{
  "n_layer": 9,
  "d_model": 512,
  "n_experts": 96,
  "experts_per_token": 6,
  "d_expert": 96,
  "d_shared_expert": 0,
  "activation": "swiglu",
  "moe_layers": [3, 4, 5, 6, 7, 8],
  "router_score": "sigmoid",
  "normalize_top_k": false,
  "routed_scale": 0.333,
  "balance_loss": 0.00225,
  "balance_bias": false,
  "router_bias": true,
  "init_std_router": 0.0324,
  "lr_router": 0.000539,
  "vocab_size": 32126,
  "norm": "rmsnorm",
  "norm_eps": 1e-05,
  "tie_embeddings": false,
  "optimizer": "muon_variant",
  "lr": 0.0084,
  "beta1": 0.9,
  "grad_clip": 1.0,
  "batch_tokens": 65536,
  "seq_len": 1024,
  "train_tokens": 462600000,
  "steps": 7059,
  "dataset": "wikipedia_en"
}
Below are experts of layer 5 (counted from 0) of a mixture-of-experts language model. Rows are named router (the router's row for the expert), gate (a neuron's input weights, with its number), up (a neuron's input weights, with its number) and show model dimensions 128-255. Each number is 500 + 40 x the weight over its row's rms, rounded and kept within 0 to 999. Numbers have three digits each.
Before each expert's rows: a language model's description of what the expert responds to. This comes from a sample of Wikipedia text that the model never trained on.

# expert 53
It responds to: Prepositions, sports headings. The prepositions in, of, within, throughout, plus section heading markers and table pipes, especially in American football game articles.
router:473553534447478532507484537491565488510505430507518473494556541516517495424525485527491461460517515523512390544516542474529584446557507471473416472477513491468556485456493455462589575572451472435468460548495510562482455546420455506518406536506525527460443445544530510454459515459399523568523463488474519481539473478526448545511498446471541471496551420525478491511523520488423534539486
gate0:550492512470491436487492518428499398485487474548512495524516478510603505399551538528523547536524497515471441504482532476544471441474531490516482449521483461471525518522522470500548504507447510473447541463474465512501453470404469496480546497471531419475484506509520462504514479475437491516444457400480498520583470551505464545530501551520553564411462485558484501472568363481459507538512
up0:510586449447528489485431500543468456497527485484509458496557546567507513556467447562474586536504521509539441516424415460456515551478472520556482477479501499535454430476448516567498569406444458515503483458540504478501478518502495564579486536436547597564532536513561444470521519527536449438464581508527487492502550481519539535447479487540492512507432565444557550493455585466517462518485
gate1:526524430564557453542524553493552519524567516563458407459496478523499395487452557510429568448512518496414463524463508532493525501567514537516538494493481552549483492518509477487533570504512458505479526464571422546568479528485425544486506525467525461520556535421488485501464479433484477455457534484468464534504534477552557491565481534513507519449482486455500583532482521479503507504466
up1:586423493498487539472588527614486499523480458424474557462432484492503525505575499454506501484529469407594607520584549559464429430540497482453561492529532496477529499541526542486505490513494566481542477485509587470509461477438398519551530575505530578540594438514525519439489469509517492455455489491486471438493532526484481557465453514557521465478502511441508513462448481455529463517506
gate2:505553555417517475455460531488479525481507419498505511492578498405495527505580495563617430499508473491597471547478449483516503535510449462503471496419511572418457458481509425474519512451472450516501564509535472516483557606451493563462481517461446495553483455566467488537523498471518492474486450499512496480505483460512494532536473552457468456502497526545420502508521562496493420525469
up2:475580480423515525492560545481492469435576512455522456522536484526464469482525543468500482479419536553569447584455474496557567475487515486528450543492506523486552454484495540549489509514499491509481435466544509472433492472476474523521427564466516539556481498492589509473536524518531491524515511467475525494543531468506521511459532500533512478418525407472541543500457484572532492517529
gate3:505520502469488539515455493495546476504508550526534530534464512487448462506463533418468511465544585500519523426441459479484533504512591529473544514471518555496468584484472474531449515547556514441453545467455476512507491503432434540522512485543508508510555534519521533508504469437493516495402532518521521471450545481496492460506505488459530495582602516479467445501485493529478441496538
up3:528530533499540486498510492450512472579480459534516492518513568472497472511433462496461535599547574479510529506498423521476521493499497464484443522554434514496555543475513471488519619417533534447556477470489500478547462528453459489555482505585604480537527472487540473447539515547591536451528589467554561436487501446585579501509475575505489466438533472501521502524541443496509541459506
gate4:559450451561577476526527482526472552512488470512530510545536487475501485486512499587497433547471504434449460548529394422456520546424450456506451495510491440439478493460553478536392490537441516441493506439479396540497450531479501497437476532439541490481459418494468552465507524543560463490533516513541503487422490431514436425506455486463501489547500458453454483484478496524530515513481
up4:608418535503531525485471523591449557539459518485552512519463486461476448483533519480521541498540459485465456515480478487552598443516454498543473483444572499494403481502479551516514535577488478518494460460515564495529511456489481477512521507487532474541473494456542503488585476482527584596541499470508559522549446461520566414436526482472443502528552462498539489524505508531440528410485
gate5:498465548530463524491474548546434421495484501523504544469583466471534584454505517501549534426521495466423513438432513508485520522499550529454563502460571583507523473529519451543530438505511469420492500459477427500577509474466486477493517530535542538461469435510486503533414499513482410556503602500561590461452477468447478484425490459508534490483511489511555463479481443456452479524510
up5:512516489489461472517482561498505435514540517509508519475582507539515534514460478528491549532479587520543524425470421502471574589519561498508550460534501532514553406546550438495549423527516490468523437472432492433581523410494424415509508544482526512525470534499477485516438510512501465563488490490554510543519445482569553469503528511468524491494559499529521478426472549519472461494481
gate6:433593499464516525450458415521482479552516534546444431554483557505507460504515507505457534460571516526520537517507484443430492572453456474535382559529502485457565487520532457507452576550506498414455523478524475514571484468564529564470521503498495548461469473448460593469472565546543480494568510488589439460454518418482505433453513531557513550502464495488542538575503480478371518527549
up6:503549508467548454511466474456442451537498425518530518453523552458518476510497457422514476494514480501475548509499532569550510477399450530424547455495548488473493498397478545530425553456429480463515450500517580538533530486487520533487544507531489524559467492427501558597539520558494516530541459518587472540539464497533469420546535465554557534571485529497440517567511517435458447457541
gate7:569536462518567524424534558447474468470501492505526495462570457476533534420568461525588503570507501493508455476462530484466508416515566559489511490486560602559497541455544547473484517496488498427439523438503375578490508499453457438571527523492470464526478398536501529499480541450521464596516547485523505495528497474517499580522485520508522542427471470556512543495578499516460498588450
up7:500479563512548519540554514552480552518494584501533582533468440530476504510499614503566524521413519523552493477444491437494454503499512417531507412611450506500482503584517432409585512447491542495565464439487546440485567413449392445503523566534504543434455577387510530484520535549473517541521463485512487468404417542538463431556504475505537453481506534418486527510445497471484511505512
gate8:499507579461466504473519535526521367469521461520544573479514536511499490525500593396486435497537466521470499435487446516511551506449502524497471546462420429515533466465547425554479537495472471404515509501567421524489491549497490520473465436516535477496503455505476599480521537488558452481513588552546467511501501465549527496565539551528537491491446525526472472482468501542510475489517
up8:422502575447475491533517588459454471492556518431474465499494514553525578538491398521484457513452518518510475533561481505539417509540404498517488499480522452496411551524529542452452466486491430489511479528544544538508511441482429463562566583524481403495424514472436484531538489509486533522481478515526426481442497532540460448523451447560504427473447497483503476515464451460541531479501
gate9:454499513574486482505505439507527519563568530508475495498524492438472526511537515516519498494397443395477496547550468426516505562510446560490568489493502533562494490526428548516554506548526468480553525463542514531489477478512476467596442498603475581473467465558498520437523508508460465469454439466512510523523513535530530499547504501530530516470441511453462484495433531549500426557533
up9:477561534499563453466460521529514511506502497564496586418417448450464434548525561497520485478449389537539476470535537414505511508456537540481510484512459519515491492504464496472564424531538507490520492412549563516515482410473527447411543481528515461450478543493452526549432534465446523495471489568518489517426474498468465529512518521555494499476445472476525421535520479543501498499430
gate10:506471514513512522500528432532514468528504463486547519470496521502512459493529435483476511448559528516454512512451487507534553475549484554539497482534519471492540494493514475494443538529463502455483550484529459502524468486538519506530454524540580480465558522545499599443434530506503525525430516480453540562543540494518472519526493504491447508522543468476499476469485536527512480524574
up10:540426516482482510548524464558511532527518458470531470514454480531502475478470455594478531517569552479560513514475454600528488480580472499508508531542493477481523588443498487471495480562477456521534461499497509539530443430470519488486472577602519483500539536550531519567420578430469473470429485508448515464501472523474518499478450511518374529523553443507582506511547475596416575474476
gate11:461431503525446500522481481480509491524516501498471498472425563570431501530454562527497549526488474544511466491581442466499491524558486460513570513541538536514462537473511496505528488506526484445410573495530525468449472488444500479459533514547473539475443434549474580518483517501490516494484500461479542559539522549508501502454500530507499450490558432470476465518540553520473492531520
up11:511493417479521493497505521452479483584517470431475465469500455492497470500522492523438508464537471528511517535552484536541498554514495526462513498584532491520541421491443469604540446449553571493493453464557547541518525446494497516470505531486435506448472562502509543520450531493529424451546499493533414468499493535534500494457521550457523514482486500554456432519562505528464464392553
gate12:508513526465519424545491547476521493545416505451416493540540505436519516447493499540463477464491406516458458486492469559508529452516473500451484530494566448434510451406510444500472516516553446538466517470545495518506507447527472552510464470508544500435539483464486420535521434460464557450437466460487454521482499466504448446449529408406483419539517492418504496476547537443436496475544
up12:518515528481496402520478420497487509479436499522531544472449510498440477467489520599504529471470435483477527419496455568495446480558484497491522547523554477441466502445485576439475584529498420469568494483531512538518495455458567465466521497518434483495522519560486482459536480495585484486469514526465486459530538487428548501414477507500477518517518456489521463601579518535470440450526
gate13:508511525529567490451515495520475483453494486490470524488523518511491492486500576446462481501557461494539501525531471502537488588449511472491432473533466504531525476518500512438561460506450458478513542519527508461516509517512510474471414511564534485525504486480506535575515447517487529459441469454520481485492464504429475442457502440445565533507510528532555543495534527426471523544460
up13:499500514498487555509544534484539499468463546458498471453489545522520521520448436467464505509501492436524484518518495508530526431531459558480509459529510511516477475526515467521531500467611565498486496483479512568546544480455479425506495428488478517468473531538487509499473508472601484527530569459461538475540518438541513468455518504539502443472549539483448503465496483483512515444506
gate14:529439524512492508461396491498506467545508516501516483570489494530444447430487474513498452547449420475574467508486503466471516447565514519470520453427529526464528460497511483545430543510473466458526528482497481492557546499528554449532503473488467580481543491442560497548555463476477508486504473523550531479450399516494470460481456508503520495485549581552515485473540485538520438503547
up14:435522486466494461529481486464451471502459427557494509502499535496554487528483539487553501435507536576428483452516455567486558517522592511506510544527464480479512513520555518500481422530467527506538495512476479545498507467452539394474479510487488513535544513547534530506444537482550467468537514432460537490553467449497500471511535480509482510538455522450471574486407510427474498529517
gate15:517439554507528452523561462537487522506521614478527441435527528415565412405488483491503487436507521509460519524514515500477434502441485487520504567515468463499470566543516514510556436482460495479472551491481490480466523477451561436494424506524474497563531537468560489469558486509509520518587517494549528486451480516473486487506492570518542570518418549526511509520444519513532469489483
up15:533537556439535475471550504533462577523505493534561519551498440428472538502492476499438456513506558501545520521535497500538500460455462563456466464484512474517483463573525534510563452411451530549592509439452509497527548545436508454440474456507500497533536472508578493474512501518566505448507493467568531528491427545588547412512538446519493484550438510493508538495509481585556510530485
gate16:591522493543539477553453603517440539430506478520489440451516471498427451586478480503554445452461506488544493553531571497504524483547538525424523436393509492461496431465555450563459503504477476450501523451508493389456483496502538510518453501564554443514545550441560483518507519529548498528497484505528538464469444485569498536498549499587529535521458538467551442475473550505478506526530
up16:517555551483513549464559520439570447593488436474432443466534554483565461527538494528509553461515492542487465515475472424515557523473477459505519446512490559536486550447556441457520520490518465454438439446468462506490535518446512481466483389440466593547490532558513542445532486463474544476502471413492515502496480473524410479570483479460511506528460462472503537421523513557539514497407
gate17:472484582467531434409454547510481501499551527494529538529508499500538503587570454553603550532498546514493490462488546514420519520525485494574455543478450454502520512518442480439534497484574457489542559486491526454461469511591524518524507494552506497515486578462512566492482474511441478462564506478505569531466489534521503537524495540490512553518475474519493458445483512519474581525566
up17:480528418467513447546516501478504543587512450542532520494428536492453489427441528480440541448445473546537472438547555492532446516429501492505584438450529475425445499526487472519553509513489535512509497492489525526509559494496514507471482474426505518454516414485436491442529435588506518522500493513515492550460477547501489495538501472523478445478562471495538466526493521511432546453448
gate18:459458495520534481556586480486519592505500478422511472536482470529473465508451523458471562457496525532509567512567459519507543495525546578345487500533527524502537454495483445498508504463411471460490557503524548511501462427509525529569518515484439455506455607546522435471523524485524407525566503531517442523524516518531507552491456512520538478532536473494475458476486491447481539435557
up18:513533563572545534527541504454518569500512512496595491500537504563512537540553439502426482512488478522480516536434519487503531472486524564456506499500469521551470559530572484476491516574505513493529486477438499499556525467471531501480526464509475506494496483543479602477466421495480551525497400475518463521494505541479488517469393478561448490475480508523416461459559563465486490397522
gate19:517525454522517497442450534555484533508460487434497477530496529537415396515488532461562505522488545449515499515533544529558611477524543508525469534514445428450488465518424534441549345479475517487490540460500480491454572535522486518494454504501478462514581539510494503515456524566565459551498488481442466506500529505544540476507536490548403396546541525538485488547509434469481540571510
up19:505499552569474485569493573385557476453517475484484456445464512508510440483557460490546553476465530536589486417536507500446445402564526503433531535555502490480458542488469473524554435509513504500556438436486531554523534508474519492449560494460488462514568458460552574472516509563458513534464428558495468503484545555474545505525483498434460520489541483535462471544533579464494489464507
gate20:492530514517454572476478483533542589521536565567506523514530485471514516435531508512449587498565538480451477505532462499586560544416563512483515479462462552538502512490530459546501533420539523473449523511497609481496480507589504467476548504505495486459512498477562445496400516584489506600448572459489486591522494528518499453505477468529482489560477479511534601465571425540521471498454
up20:453409427479449428488452485612467426501456525480502502534509498556506554516470482482483508521476517478518485544511513480491519491491521508579491460518512523568534567571501521437491540545462414546535489422445481532539512498438491506439551480482490535522519536469520545513632545563476496500537487549428497425490557501523523506465543510492501527538558586455448520491501541479464474520492
gate21:514443465502526469505497529528527512510473429494551470481510538545505471476470480525502504523493418549525453485486566485493557499517542498476459552591478453437510428516522547515550469486463497456519507521531503499421531468553471450511506501429481472537496510511482522455466575492567495516504523434420468550522531491541431456392449491437510453537514518536543535532438523516494460584491
up21:498545503518547550446495544540534473465489527530473382446526490501573534569537548503542511471493530543465483457535472463438475549535494443447527572597518486504448531502519556530556487472505525510527456448462562511454485572476527528498478509458526508532460471446540453550459550448477488472512514492377462422528552471520486469486510503437534525483471511490506541441485497479492504509541
gate22:506569492487501484464466511549436540483542531576481491575531522502473548490555410533507477549484559517443531474489494541499441476458418506505492461484542514512515510516483397532485493463466526467460545525511480454469494427420526487549583560472507523534460480577536483486421501516491487441450435398444497534488518450429459463493526500531562530439453511544495462479474492571513470452528
up22:548463472543456558530528486464607455562509487523462551532430471483504488473484545475508472482500508464534557505454466532523545479429501478536458550483444518472566505482520498468469443541515448484547506438458485533506589470550541545490489485481544556521483466464542502491479587533513485556499520528477511456518559486553510461455518532432564518537488533504503469475479501475571580485542
gate23:490512473532474499502471433479548524500505530522445477452571435493469492597523549470481526501514500467499478488551517494441525522543485515452463506534514493549544527520458510453568463481438531459410555528405479435400517434494456490478458503503482458478517522543423545464464528550437589550493487480508465518482450493483487430490484431511491543493450502517501539410491554509549497423496
up23:555554473471490486540525455486449544538508552497527492541510499537558533527449478456491482458425474515383509499450453494552514564541464520502529543514546503442516522448465489467547458510523416480548452451492469575541518513467542516482429531517527457518491461482493543507526584454439479420463543458458535500556485514462542488570516482509502435507486438442537511566489463571467482476531
gate24:515506482476552528522477481527477446441428512485455485520492478558527484509541490508576474579478500533506536494430580547543444504456527397541501505476523496541413568517455471466549489415541537445471522513477479475425557554495492520499475567508512484528482498525526536431504518459482527532478545491439578499496460444525433540485580547533558499487546518507513484558478477502490523517509
up24:513511511452509567497537480533530485460459525427441476540451505485494445462461547492522584507444513539584439458527524491524508420459532500495481465442487486549523503573517453462569518471523532498541518487516477488398501552473477511512463542463534476573457541447485482475518547456525469512524522459418597525620459486550470471569521511533522413464564467504587497489478468540462483549491